{"hidden_size": 512, "experts_per_token": 2, "moe_layers": [0, 1, 2, 3, 4, 5, 6, 7, 8, 9, 10, 11], "head_dim": 128, "positions": "rope", "init_std_down": 0.0, "beta1": 0.95, "lr_head": 0.00447, "max_grad_norm": 1.0, "max_seq_len": 1024, "doc_mask": true}
Below are experts of layer 5 (counted from 0) of a mixture-of-experts language model. Rows are named router (the router's row for the expert), up (a neuron's input weights, with its number), down (a neuron's output weights, with its number) and show model dimensions 256-319. Each number is 50 + 15 x the weight over its row's rms, rounded and kept within 0 to 99.
After each expert's rows: "raises" lists some tokens whose logits its average output raises strongly, later layers aside. This comes from a sample of Wikipedia text that the model never trained on.

# expert 63
router:55 34 42 60 49 58 51 65 63 58 39 62 34 50 72 37 46 52 62 60 38 43 45 55 10 64 46 62 27 42 65 47 59 46 27 73 33 48 07 42 46 69 48 14 54 45 68 55 40 49 47 31 27 55 76 45 31 58 32 54 43 47 80 59
up0:68 79 14 43 40 51 45 66 46 58 44 27 58 58 35 78 43 30 44 67 41 54 68 57 51 34 32 51 27 50 78 61 55 60 41 46 57 69 46 36 26 44 63 54 42 28 32 47 39 78 36 41 20 60 68 46 44 60 70 50 46 65 42 48
down0:50 56 64 71 71 64 36 62 58 68 48 49 43 59 50 49 52 36 63 48 42 48 68 31 40 44 60 49 46 54 56 23 52 60 74 69 44 51 38 28 42 28 31 47 60 41 69 31 12 63 61 40 36 86 33 44 46 39 70 54 49 28 60 51
up1:22 47 46 28 43 53 64 65 54 68 47 51 35 38 48 52 11 61 59 47 53 38 49 59 55 40 37 43 41 34 51 55 49 41 67 42 28 42 31 55 59 38 36 35 69 78 66 45 68 47 49 27 72 49 58 53 74 49 42 18 45 55 26 40
down1:64 20 53 36 41 93 44 50 47 69 56 42 18 55 62 23 37 81 58 28 43 40 57 42 19 57 68 51 56 52 35 58 31 60 75 29 28 47 49 58 22 44 51 53 53 65 49 33 73 49 12 34 58 73 39 45 56 27 79 30 28 66 48 42
up2:44 26 57 75 52 57 73 35 43 53 40 67 75 36 43 50 36 70 57 31 49 43 64 60 38 56 82 44 50 43 37 66 47 49 26 54 68 58 52 57 53 43 43 51 70 51 36 66 47 52 34 71 34 28 57 36 55 35 79 76 59 44 31 38
down2:29 48 49 38 55 50 51 55 57 37 36 72 36 37 47 39 38 83 70 55 57 48 93 36 75 43 62 59 75 54 49 53 59 43 51 43 84 75 41 28 47 46 39 57 46 59 30 58 45 85 35 40 53 41 66 77 56 58 50 58 36 46 59 28
up3:29 52 33 66 66 61 50 53 45 60 49 67 50 52 41 56 63 40 49 41 52 53 43 32 43 39 60 30 84 71 40 50 61 24 52 39 40 44 82 47 61 28 80 47 47 59 71 79 26 61 65 61 46 52 49 22 48 56 47 38 84 34 47 76
down3:33 39 38 40 34 58 59 58 34 52 56 56 64 73 60 64 34 35 45 24 54 63 58 37 52 62 44 32 33 43 43 32 29 44 70 51 67 75 40 16 56 54 54 73 51 65 26 63 40 50 52 37 62 63 45 64 49 25 60 51 62 54 27 49
up4:21 73 40 64 83 34 43 51 38 40 45 59 74 67 53 54 91 59 37 50 69 40 48 55 44 40 71 60 63 27 45 45 55 82 50 62 76 39 48 49 61 64 42 39 33 46 49 57 69 62 60 83 40 34 23 45 67 27 75 72 36 47 51 61
down4:25 53 55 52 80 52 47 61 36 30 57 47 44 54 48 47 54 59 35 36 42 50 81 45 71 54 23 63 72 62 45 64 79 39 66 56 61 49 46 63 54 61 52 47 57 23 55 45 48 18 24 56 46 35 16 32 57 60 86 32 63 25 27 56
up5:47 44 67 31 63 44 47 42 68 50 37 60 52 50 52 73 59 57 86 42 46 57 39 38 57 65 37 47 35 42 56 70 43 61 59 52 75 61 42 54 47 60 32 57 73 48 79 50 28 28 46 74 44 61 46 66 37 56 40 46 72 55 60 61
down5:32 52 36 23 36 42 57 25 57 18 15 46 60 49 38 48 14 45 50 27 55 42 37 47 64 35 44 39 40 50 44 61 79 68 60 36 18 66 84 78 37 48 45 58 33 61 74 83 52 38 41 52 23 77 48 91 22 56 56 46 53 50 55 67
up6:38 33 45 56 55 44 57 62 52 50 48 44 50 32 32 76 44 60 39 72 45 54 54 62 54 56 66 34 34 35 57 46 44 53 26 48 45 48 56 61 51 49 57 57 67 37 14 50 65 54 61 57 47 60 74 54 52 48 36 26 68 79 48 53
down6:80 41 57 60 30 51 85 53 42 27 75 69 69 57 82 53 46 67 54 64 50 62 54 50 44 48 71 61 40 80 56 52 57 30 70 75 51 50 84 34 18 47 50 25 55 25 64 73 73 59 52 58 19 53 47 49 36 66 62 49 50 63 73 46
up7:49 78 37 64 47 54 42 59 52 48 44 69 71 51 30 43 47 54 42 55 72 42 50 60 47 49 28 12 28 69 61 65 20 57 30 43 50 76 45 66 42 27 73 47 42 23 59 50 98 81 58 50 40 60 67 37 35 82 54 69 25 43 85 58
down7:53 74 50 35 45 64 48 51 71 36 79 29 13 61 83 62 67 77 48 42 62 59 58 58 59 50 59 46 31 52 68 46 20 63 74 62 39 72 38 54 45 42 29 24 63 70 73 47 68 56 40 63 44 49 67 58 51 50 64 61 16 57 54 38
raises: ",", " and", ".", " |", " ", ":"

# expert 42
router:27 37 54 50 21 32 73 48 53 44 39 29 57 53 36 43 40 78 51 42 81 36 61 47 46 37 49 41 54 38 52 57 64 65 72 47 55 42 40 49 20 48 85 41 39 47 44 64 39 36 66 23 45 44 51 53 43 16 71 64 12 33 70 38
up0:61 66 71 56 22 55 53 70 38 48 35 31 31 29 53 68 25 48 37 42 53 61 63 65 68 73 56 55 53 56 61 51 63 65 38 70 45 56 29 41 75 59 42 49 51 37 50 59 67 25 34 33 66 41 62 52 29 44 45 53 61 38 58 53
down0:66 64 38 71 49 37 79 64 46 59 40 28 33 66 63 29 42 63 64 57 70 45 31 60 68 66 40 38 59 57 36 49 68 43 41 36 44 76 13 59 73 61 73 77 53 54 56 64 51 37 62 56 45 77 67 66 38 57 48 28 50 39 39 67
up1:61 55 60 42 51 36 61 47 31 35 59 43 58 40 61 63 60 57 37 57 42 87 42 82 50 46 68 50 29 55 40 28 57 46 45 54 33 33 68 37 51 39 55 48 34 66 65 30 18 55 69 63 68 47 54 64 54 76 56 31 42 53 35 22
down1:68 38 58 52 22 31 28 48 75 43 41 45 44 34 58 57 55 21 55 62 59 59 47 45 33 39 62 60 58 28 51 54 55 53 89 62 46 54 48 67 47 43 61 53 20 33 28 53 73 46 26 55 44 25 54 40 27 40 48 31 47 12 42 65
up2:76 55 47 79 99 48 33 53 39 41 30 69 47 66 70 31 40 89 33 47 57 59 62 19 54 48 50 67 41 58 49 56 51 49 56 50 37 51 49 74 63 48 44 81 60 32 53 32 83 28 57 69 54 33 37 55 52 53 69 40 33 82 24 36
down2:42 64 69 67 69 68 28 57 45 59 33 51 56 61 49 43 37 51 45 64 54 31 33 76 40 54 45 37 84 35 45 36 59 72 37 46 64 29 29 54 49 61 51 36 46 80 61 36 54 24 54 36 66 31 45 33 67 43 52 43 70 51 48 47
up3:48 44 22 74 48 67 21 44 60 50 55 86 45 34 32 49 38 54 55 45 42 52 47 42 64 16 48 34 55 33 33 44 56 47 42 42 43 36 57 40 27 55 44 62 66 45 58 43 54 39 35 30 47 58 44 20 79 56 43 50 48 65 47 49
down3:35 27 45 60 57 54 47 69 56 52 46 83 70 31 32 31 40 27 49 24 28 59 36 61 58 45 62 42 18 37 41 68 40 28 25 68 53 40 53 66 61 49 26 56 60 63 60 26 47 44 35 67 60 55 47 45 45 75 47 36 65 57 30 63
up4:55 50 43 53 63 89 64 46 38 44 51 42 49 55 50 51 38 39 70 36 61 34 12 50 31 56 71 40 21 53 65 51 48 40 55 41 57 64 44 40 68 37 62 74 49 63 49 19 41 46 39 48 35 65 62 63 54 44 47 41 61 40 44 24
down4:55 26 38 44 12 44 50 72 41 52 49 50 56 61 62 34 87 55 52 57 55 35 32 63 30 39 61 49 31 60 59 24 33 33 62 65 59 77 50 60 58 64 68 62 34 54 27 59 42 49 47 47 44 54 59 53 19 33 64 70 47 18 34 68
up5:44 62 43 46 43 44 44 10 58 22 52 68 34 62 63 51 37 39 47 60 15 54 54 75 41 54 37 46 22 57 53 56 57 60 57 19 65 18 40 75 82 59 56 59 26 38 58 40 47 49 53 50 52 41 56 67 42 60 57 56 61 44 55 75
down5:58 71 42 56 65 38 28 54 54 43 52 40 56 57 47 42 38 36 42 58 65 51 47 39 40 50 70 86 71 57 59 63 34 13 14 35 64 72 37 52 64 69 61 58 31 52 37 54 55 54 60 54 72 46 38 53 64 37 50 47 61 49 81 52
up6:40 60 61 52 58 24 60 38 47 69 77 61 19 23 72 46 50 39 42 53 45 44 38 42 11 31 47 50 53 78 79 59 50 61 47 34 68 44 55 57 59 67 27 57 78 63 75 00 61 44 54 54 79 56 74 26 18 44 45 21 50 28 40 43
down6:26 69 58 64 74 38 53 56 56 66 49 40 41 63 63 48 41 34 53 51 27 51 13 77 32 46 45 56 47 47 51 51 71 49 63 61 61 35 44 75 68 52 24 56 52 54 47 23 59 19 47 48 55 32 64 27 49 53 47 39 63 57 68 66
up7:44 44 28 31 30 51 48 59 50 58 77 60 54 59 37 32 47 67 56 84 42 63 54 72 31 18 59 56 55 62 64 52 20 51 35 70 48 58 48 76 32 35 51 46 69 35 66 62 42 44 44 59 46 78 70 63 53 42 57 65 48 62 48 54
down7:48 48 49 65 53 43 40 76 48 55 36 74 42 37 21 34 30 65 35 61 55 76 52 45 82 44 61 29 36 36 73 46 38 49 47 76 44 53 44 41 56 17 48 55 72 62 58 41 42 57 30 39 29 64 37 36 74 49 53 54 40 30 55 57
raises: ".", " and", " to", " in", " pre", "s"

# expert 11
router:39 55 53 32 70 40 30 61 54 67 43 39 63 33 40 53 70 48 48 48 42 57 15 57 81 40 57 50 55 66 66 51 26 41 61 57 55 71 50 65 82 61 46 49 55 38 58 52 58 73 67 35 50 64 66 57 51 81 53 42 46 48 46 29
up0:49 40 23 66 03 74 36 08 41 55 62 31 30 19 70 37 56 49 33 55 48 29 50 81 66 36 60 60 61 43 64 52 56 45 30 48 36 73 50 49 52 29 50 62 47 47 58 66 66 46 37 51 53 39 60 57 45 33 50 55 46 57 60 41
down0:52 49 51 38 59 06 45 22 46 28 73 45 37 66 34 82 46 33 48 53 68 65 62 52 49 71 50 44 16 62 50 40 58 61 59 61 63 52 60 68 47 46 22 60 34 27 47 45 70 73 79 50 62 45 66 47 61 33 32 29 38 84 66 58
up1:61 70 51 63 41 41 29 27 58 39 70 58 62 73 51 47 40 54 28 33 38 62 58 33 21 76 63 36 37 44 57 68 43 42 26 20 55 44 48 65 38 63 48 37 62 55 63 40 43 33 33 34 43 18 40 59 31 37 46 52 56 45 52 50
down1:59 49 55 63 45 24 58 27 58 54 40 54 34 58 61 58 72 55 50 48 44 33 52 69 55 59 56 37 38 38 37 46 46 89 42 41 50 71 52 41 51 30 42 49 52 48 35 56 34 15 70 53 50 47 63 64 59 48 57 59 52 62 42 47
up2:20 54 26 30 24 48 22 46 53 34 55 40 56 44 53 25 61 32 31 45 36 51 52 72 38 48 49 67 57 50 65 42 41 51 15 49 56 34 43 32 49 54 43 33 46 71 27 16 46 48 51 82 65 68 54 68 29 69 56 81 30 53 22 76
down2:61 54 41 23 73 42 47 43 46 66 43 59 60 73 61 40 38 55 48 66 37 56 62 65 61 46 44 24 49 47 29 76 58 59 51 39 44 68 51 68 22 23 68 64 76 57 43 63 29 56 49 45 75 51 70 55 38 47 58 19 16 53 76 37
up3:47 74 44 37 50 58 41 18 63 50 50 55 54 47 47 39 36 48 23 56 44 38 51 33 55 48 38 47 47 48 46 68 39 56 77 57 54 61 54 37 62 52 43 57 53 38 47 67 19 41 62 68 49 44 30 70 49 63 55 49 36 45 66 48
down3:47 53 58 63 46 83 46 48 22 53 60 56 57 66 36 61 54 35 40 40 48 58 65 50 27 59 63 27 58 55 62 50 44 31 46 38 67 40 55 37 72 29 75 36 30 82 10 38 46 61 70 30 70 35 49 46 57 35 56 37 70 45 45 65
up4:54 65 58 50 20 43 27 34 44 62 82 40 58 67 51 51 48 45 41 72 39 40 63 68 28 66 45 29 35 26 52 68 82 26 36 26 36 59 46 67 43 60 64 60 52 34 50 75 62 08 16 40 78 53 56 54 57 30 69 63 36 49 77 66
down4:58 29 48 32 65 37 63 38 34 57 59 47 61 55 58 57 69 55 33 49 15 53 56 52 47 49 44 43 39 88 63 64 27 10 49 37 47 57 79 35 79 74 61 43 39 48 54 61 62 21 83 54 51 49 49 69 56 39 35 27 75 62 30 55
up5:67 47 64 46 32 72 61 23 46 59 79 54 53 75 37 74 65 66 62 45 50 33 66 54 35 36 34 40 50 34 54 69 62 54 47 47 33 39 31 52 37 72 51 51 60 66 27 46 40 25 29 56 62 58 54 53 44 59 55 31 46 61 41 60
down5:63 48 65 45 37 50 43 41 29 60 62 76 55 37 67 58 44 65 49 53 32 56 66 47 31 52 46 36 29 40 28 40 61 54 60 40 42 40 28 56 66 71 69 54 66 41 41 67 52 72 64 32 66 35 36 51 43 52 11 43 56 50 28 50
up6:54 44 59 69 22 37 39 19 60 48 65 44 34 53 50 45 46 57 27 57 47 50 50 39 30 50 59 56 56 38 37 56 77 61 38 35 44 56 44 55 39 60 48 58 61 55 54 63 56 47 15 54 68 62 51 60 28 51 43 55 46 67 47 61
down6:45 54 43 39 57 72 32 44 47 35 34 52 70 47 66 54 53 64 66 55 61 60 42 58 42 24 53 26 38 49 29 55 68 47 33 74 53 47 56 77 67 46 49 42 41 33 23 33 41 57 43 48 58 64 36 45 58 51 51 78 19 53 45 47
up7:43 67 44 39 41 46 35 32 72 48 55 46 37 67 58 58 63 60 50 55 74 48 75 75 38 38 32 59 46 45 45 74 65 38 42 45 49 40 32 85 45 64 42 73 30 49 55 35 60 52 23 40 54 16 38 88 07 27 48 49 62 33 62 47
down7:43 38 54 54 22 61 33 51 50 51 54 46 37 63 17 51 48 42 63 68 35 17 52 68 25 71 49 31 48 77 57 64 60 33 49 42 56 38 52 25 41 37 67 68 33 79 37 52 71 47 79 45 50 45 61 72 42 35 60 44 28 35 45 40
raises: "ages", "iate", "age", "oses", "rine", "iles"

# expert 4
router:57 30 46 52 48 54 50 34 53 57 58 43 44 38 63 61 50 58 57 44 47 42 40 56 68 47 55 60 57 61 56 44 44 55 72 63 72 73 44 60 61 21 43 59 41 23 39 39 32 29 54 43 43 40 55 32 37 39 41 54 65 57 54 46
up0:21 55 71 37 35 63 72 48 40 54 58 61 47 27 57 55 40 55 61 50 76 66 43 50 37 33 36 76 61 42 61 65 30 43 46 49 47 48 55 56 38 55 57 63 32 65 42 84 69 57 51 27 77 34 33 35 54 68 64 54 51 49 43 65
down0:48 58 44 88 43 32 27 62 49 58 54 65 28 37 55 67 50 50 56 31 33 27 27 50 56 61 68 74 36 35 49 46 50 59 47 37 28 26 57 52 18 52 09 76 66 50 63 71 47 45 33 47 31 66 46 31 65 46 52 54 41 39 62 48
up1:34 39 47 36 55 39 61 51 45 39 59 59 30 64 70 51 25 32 31 64 63 62 48 73 50 41 51 58 73 45 55 50 52 72 58 52 50 54 53 29 67 59 43 55 56 40 60 57 44 48 38 62 38 51 59 30 51 42 53 49 60 37 50 39
down1:46 46 61 42 83 14 63 69 40 65 53 73 64 47 37 35 52 40 53 57 24 66 62 32 65 46 44 24 60 37 52 85 51 35 58 56 23 38 34 45 68 33 50 57 47 63 61 55 45 59 86 32 74 65 57 70 36 46 46 56 28 54 49 48
up2:61 39 21 50 48 58 56 59 75 33 56 26 21 40 56 42 51 63 62 53 29 47 70 48 42 19 40 42 26 45 43 61 53 80 70 52 59 43 37 56 74 36 56 26 53 35 71 80 39 42 56 60 63 37 22 41 41 67 46 68 62 65 47 63
down2:39 31 56 42 41 67 41 51 55 43 58 46 39 66 57 58 33 66 54 52 37 68 44 32 53 28 63 48 37 38 36 37 73 59 75 74 64 43 35 44 43 38 51 60 38 33 31 77 49 34 50 63 44 52 91 34 43 46 48 43 56 72 65 64
up3:61 38 27 64 50 53 65 67 33 35 26 32 36 55 46 51 32 49 01 55 72 37 40 58 52 65 39 41 48 41 51 61 56 53 57 52 55 60 58 70 59 43 64 43 86 05 68 35 50 64 39 48 63 29 63 48 56 23 46 43 54 57 46 55
down3:56 62 46 88 62 85 71 50 63 47 50 58 77 39 57 37 71 64 79 34 38 51 41 61 64 34 64 42 57 83 41 49 35 58 45 21 56 38 63 37 65 65 58 51 45 64 45 49 41 54 47 51 34 66 66 36 66 45 47 41 76 59 56 37
up4:47 60 16 29 22 55 62 57 30 35 47 64 53 70 45 84 61 30 52 35 39 34 43 68 29 48 47 46 51 68 64 54 40 76 54 29 19 45 31 43 59 93 71 15 34 42 29 49 39 42 62 78 61 37 54 42 55 61 32 57 57 69 54 33
down4:73 58 66 49 50 52 79 57 43 44 32 72 27 52 72 67 33 67 48 46 78 59 58 74 62 49 48 45 53 63 55 46 57 54 51 72 58 44 30 50 46 52 57 66 56 31 53 56 63 49 47 53 56 37 22 42 27 46 25 36 22 64 54 38
up5:67 52 59 36 53 44 66 40 50 54 55 38 70 31 51 46 48 38 44 28 50 53 23 49 73 62 60 45 59 44 34 55 46 22 45 36 57 54 72 40 52 38 38 72 78 22 81 55 51 24 36 43 40 34 37 59 50 45 53 55 30 77 37 53
down5:37 36 49 27 70 66 80 13 66 50 60 71 28 27 75 43 38 37 52 50 52 16 76 42 62 38 44 32 62 41 57 70 62 51 50 56 44 65 37 38 44 25 48 54 50 26 44 66 67 34 49 62 74 66 74 88 43 45 66 52 61 41 66 36
up6:53 77 38 24 45 45 32 51 45 58 57 30 91 49 65 42 32 74 51 66 91 68 75 40 54 43 57 33 60 60 57 87 48 20 28 43 52 46 72 74 46 70 53 22 37 34 56 68 71 65 33 40 55 67 28 53 61 53 61 72 50 35 30 40
down6:42 39 58 41 62 56 71 26 46 62 42 61 59 59 25 46 40 42 53 59 42 35 45 34 54 43 60 27 44 65 53 55 60 60 42 39 24 81 61 41 57 43 24 36 40 53 46 45 73 75 06 34 68 76 39 37 54 58 48 68 36 45 30 50
up7:66 61 27 63 46 50 55 80 60 48 23 41 54 46 74 47 52 67 45 38 42 62 46 56 48 39 37 78 66 33 66 56 63 53 25 38 59 43 48 82 22 37 64 19 29 54 34 31 34 43 50 46 58 58 53 48 69 49 52 57 67 36 39 54
down7:80 40 49 63 68 44 56 47 60 50 54 36 74 39 62 70 66 54 51 51 51 43 42 50 48 28 50 32 71 68 36 53 46 61 56 24 48 63 77 56 66 38 38 48 43 60 63 50 52 30 64 64 51 46 56 38 28 57 35 37 72 63 65 53
raises: "General", "ec", "En", "ari", "ère", "Ex"

# expert 10
router:39 60 71 51 62 52 29 64 46 50 34 49 45 54 33 38 46 44 50 62 48 41 27 72 63 39 29 37 68 55 40 34 15 42 52 08 63 58 35 24 67 40 48 56 28 41 44 68 73 43 48 37 54 57 43 61 60 63 26 36 71 24 42 66
up0:56 65 45 58 36 40 51 00 49 62 59 43 64 56 59 64 49 51 33 42 47 51 39 55 42 49 57 39 58 32 51 54 84 23 31 57 36 46 45 97 61 68 48 54 58 66 49 49 52 66 41 46 52 31 43 47 46 39 38 52 65 41 45 47
down0:58 44 57 46 52 53 52 50 26 32 33 34 61 20 60 54 30 46 72 65 71 35 53 40 72 30 64 60 34 25 58 44 31 14 51 61 53 35 51 64 63 79 53 30 38 43 77 47 68 35 93 61 50 38 64 46 33 75 53 48 64 56 53 42
up1:38 91 54 44 35 80 52 68 58 56 52 08 57 74 33 41 31 48 46 74 47 47 61 33 60 55 59 38 47 24 49 61 33 42 48 26 52 60 43 36 63 38 56 36 51 52 29 24 59 33 61 56 51 84 20 56 50 81 44 13 39 48 37 61
down1:43 50 46 22 27 54 53 60 65 42 28 55 42 35 61 61 45 50 61 40 41 74 77 50 54 43 31 71 62 41 38 40 55 45 32 38 70 72 48 48 41 36 73 29 25 67 58 47 26 72 28 38 39 61 22 45 60 58 56 37 67 46 58 85
up2:20 43 45 45 74 59 76 51 56 42 47 63 33 33 70 46 43 34 71 61 39 45 64 44 58 73 45 67 65 68 50 48 74 57 77 60 72 46 55 48 34 17 70 43 50 26 54 57 83 52 13 52 57 67 58 59 74 24 63 65 63 59 40 59
down2:47 49 59 74 45 64 61 39 49 51 47 45 50 46 31 38 47 59 32 34 25 87 23 45 47 22 37 24 40 44 45 50 48 54 53 41 32 42 57 42 57 64 67 48 56 47 44 49 71 46 66 39 47 46 59 55 64 74 79 47 60 51 34 43
up3:23 21 34 44 76 56 56 63 42 77 46 45 56 51 54 36 44 52 46 26 66 63 37 36 75 65 34 47 83 55 37 81 64 36 59 38 48 51 64 54 31 75 60 45 43 19 47 55 38 42 63 30 38 54 55 52 63 41 62 44 28 62 49 39
down3:45 23 70 31 59 60 23 66 43 81 34 29 59 32 49 54 43 63 47 38 35 39 46 44 37 60 43 49 40 37 60 53 40 77 56 67 53 64 53 40 51 55 57 65 60 38 31 44 13 54 62 46 20 40 62 64 47 67 52 59 51 68 43 53
up4:62 33 54 78 66 39 17 53 31 48 42 50 64 57 30 79 39 54 60 25 53 43 37 29 54 67 21 57 58 52 51 65 68 15 41 34 67 52 47 43 32 46 43 65 37 52 30 51 57 44 51 25 43 39 54 54 46 27 31 72 54 52 57 64
down4:65 60 68 25 73 80 66 54 60 27 42 35 66 41 65 55 47 65 44 40 50 45 58 27 57 46 67 69 46 40 57 63 27 67 58 24 80 60 71 45 72 22 48 40 51 62 48 39 43 53 38 61 37 36 36 09 57 58 67 49 49 39 26 51
up5:48 48 32 32 50 42 48 62 45 64 40 57 46 43 78 37 39 66 51 45 79 36 35 53 55 37 60 75 60 61 42 65 41 41 72 73 56 49 55 38 14 26 55 39 46 67 41 39 51 61 72 36 21 49 56 58 34 81 39 52 55 28 54 55
down5:64 64 58 11 28 46 47 69 43 57 51 95 55 59 77 38 62 39 53 54 62 57 52 50 32 58 58 68 33 13 48 47 61 36 39 57 45 56 51 55 59 49 48 59 69 39 38 43 56 55 63 20 36 47 46 46 68 57 58 59 70 26 63 79
up6:53 59 37 49 36 69 38 78 00 59 37 65 73 42 36 60 35 39 47 67 24 28 54 56 26 45 49 60 40 52 58 36 26 70 38 58 36 41 57 42 45 07 42 68 73 46 60 46 57 65 50 55 32 33 80 59 63 69 40 57 39 48 57 36
down6:67 76 59 57 47 60 44 55 27 32 77 76 47 46 29 38 56 60 25 52 50 30 53 37 34 67 47 39 30 65 61 56 85 39 46 38 58 38 52 28 72 55 49 37 30 51 43 62 71 52 50 59 42 69 39 38 56 61 44 42 51 49 30 42
up7:19 40 44 57 50 75 15 56 53 36 62 41 37 30 37 72 60 43 46 54 61 22 77 58 48 35 73 85 63 55 59 57 65 46 38 62 36 45 48 38 42 40 36 46 55 21 70 49 55 49 69 12 78 73 63 38 37 55 55 61 18 45 57 57
down7:54 42 48 47 38 60 45 54 31 44 78 32 57 25 52 41 71 50 50 39 56 39 54 13 23 48 54 42 57 69 44 46 71 49 74 51 76 77 48 39 63 47 20 27 60 28 51 40 60 31 60 54 32 63 59 41 72 36 35 49 45 39 30 77
raises: ".", "/km", " cap", ".\n\n"

# expert 19
router:74 61 58 51 15 49 60 55 68 43 56 59 45 55 57 39 32 55 56 57 40 57 37 55 62 44 42 31 41 60 51 58 59 53 56 31 47 35 53 38 46 48 25 33 34 49 58 66 48 33 46 62 34 80 56 53 75 57 72 36 30 34 65 55
up0:53 22 51 60 78 42 49 57 79 39 63 47 70 67 34 47 67 54 74 33 41 39 32 54 60 26 16 38 42 45 70 31 60 14 40 35 29 51 38 24 37 71 36 46 57 40 41 65 50 80 74 55 39 50 67 62 52 39 25 56 40 51 42 11
down0:78 62 63 28 33 35 63 52 61 36 52 35 57 47 13 62 52 44 83 25 39 63 33 61 60 31 37 45 49 40 51 47 50 22 57 57 40 68 36 29 40 81 54 59 62 29 57 57 69 52 42 35 66 36 41 69 43 40 39 47 46 42 80 23
up1:52 68 40 63 32 52 26 40 38 51 68 65 50 32 15 67 42 34 39 44 38 44 28 61 42 40 42 47 44 33 66 51 33 47 32 74 35 49 00 62 52 52 35 64 48 67 72 46 45 37 12 63 57 67 45 35 28 37 46 57 45 43 66 46
down1:77 42 21 55 34 49 82 89 56 63 56 31 75 45 55 57 32 45 42 57 45 76 57 30 72 57 36 42 40 41 58 50 41 42 25 30 57 49 37 59 25 26 43 42 51 29 48 50 56 71 35 32 41 89 47 51 47 42 33 28 51 49 65 53
up2:44 52 52 81 50 72 49 68 33 33 53 89 70 45 55 38 54 49 69 27 66 80 53 46 41 34 48 70 57 71 60 30 30 37 37 45 47 52 39 51 46 47 73 65 35 45 58 38 41 43 30 71 30 09 74 38 29 39 55 62 49 37 48 48
down2:51 11 71 37 48 49 67 37 58 44 47 33 53 74 44 56 64 34 89 82 74 49 35 53 77 48 69 67 58 42 45 31 27 52 16 44 40 73 42 73 63 37 67 61 32 36 67 42 37 51 57 64 34 43 50 52 60 57 43 55 61 48 30 47
up3:44 39 47 54 57 31 46 31 46 21 62 47 62 64 48 35 43 57 40 57 57 23 34 59 48 76 71 48 88 41 63 51 62 25 64 44 38 71 36 52 61 45 50 46 52 62 45 52 54 36 24 44 31 38 32 26 61 46 54 32 57 26 30 44
down3:82 40 67 46 46 53 53 64 60 62 46 40 45 45 83 30 48 18 53 55 29 46 41 51 27 44 44 47 62 39 36 29 60 60 65 45 37 64 66 48 21 53 56 48 63 68 29 57 41 29 46 34 49 45 39 70 83 58 44 69 41 67 36 64
up4:53 44 58 42 47 49 58 41 27 64 54 53 77 69 47 38 77 59 49 39 59 62 52 75 68 14 65 49 58 33 55 63 49 52 48 37 59 39 39 43 47 58 36 67 32 60 55 65 60 74 66 68 25 29 51 66 22 17 32 42 65 53 57 39
down4:42 64 65 43 48 55 79 65 50 59 40 69 71 54 44 21 64 76 38 47 59 72 40 45 33 60 38 51 41 47 48 56 30 51 50 58 66 34 34 15 63 81 22 53 41 43 47 75 35 45 56 66 85 74 73 28 36 51 38 46 26 38 54 50
up5:35 61 27 48 57 50 40 33 54 64 56 78 64 60 65 34 36 63 42 69 34 60 52 74 63 30 54 44 58 49 73 50 25 42 35 80 42 36 68 42 74 50 47 70 45 49 36 54 56 49 25 76 46 40 55 52 50 48 57 37 58 44 61 48
down5:89 41 56 70 47 46 62 47 48 47 46 52 59 54 48 45 32 33 80 77 37 63 43 91 30 37 34 57 37 32 46 47 29 47 59 64 43 42 58 27 57 31 60 32 48 41 46 60 89 56 37 51 63 57 35 73 62 65 43 50 50 71 61 67
up6:44 79 28 51 40 51 49 46 52 45 53 82 49 27 58 71 62 73 45 76 31 60 61 55 66 26 48 41 45 53 43 27 62 43 27 84 46 52 46 37 25 51 35 74 38 50 47 61 50 66 51 45 32 42 30 46 60 64 75 36 44 46 35 61
down6:76 71 32 46 47 27 42 48 71 51 69 58 55 62 39 54 26 38 42 75 44 81 68 32 61 59 16 56 42 59 35 55 65 72 25 63 24 39 60 59 67 41 56 64 72 56 50 73 62 78 51 38 48 22 66 38 44 36 41 47 47 39 46 25
up7:59 64 28 50 47 36 32 48 07 43 44 46 43 49 68 46 50 36 38 74 15 53 29 69 62 69 53 78 19 57 64 56 48 65 48 50 82 66 75 38 44 13 44 43 58 41 53 62 66 15 42 63 39 69 35 54 45 60 43 35 67 47 77 41
down7:60 32 35 66 49 34 38 80 43 54 62 56 32 49 77 35 53 34 47 58 35 43 45 50 58 57 74 43 45 48 47 54 72 66 56 34 48 45 50 65 68 29 42 40 53 26 45 99 18 63 40 51 69 62 48 44 52 34 51 23 38 63 55 43
raises: " and", ".", " first", " last", " well", " in"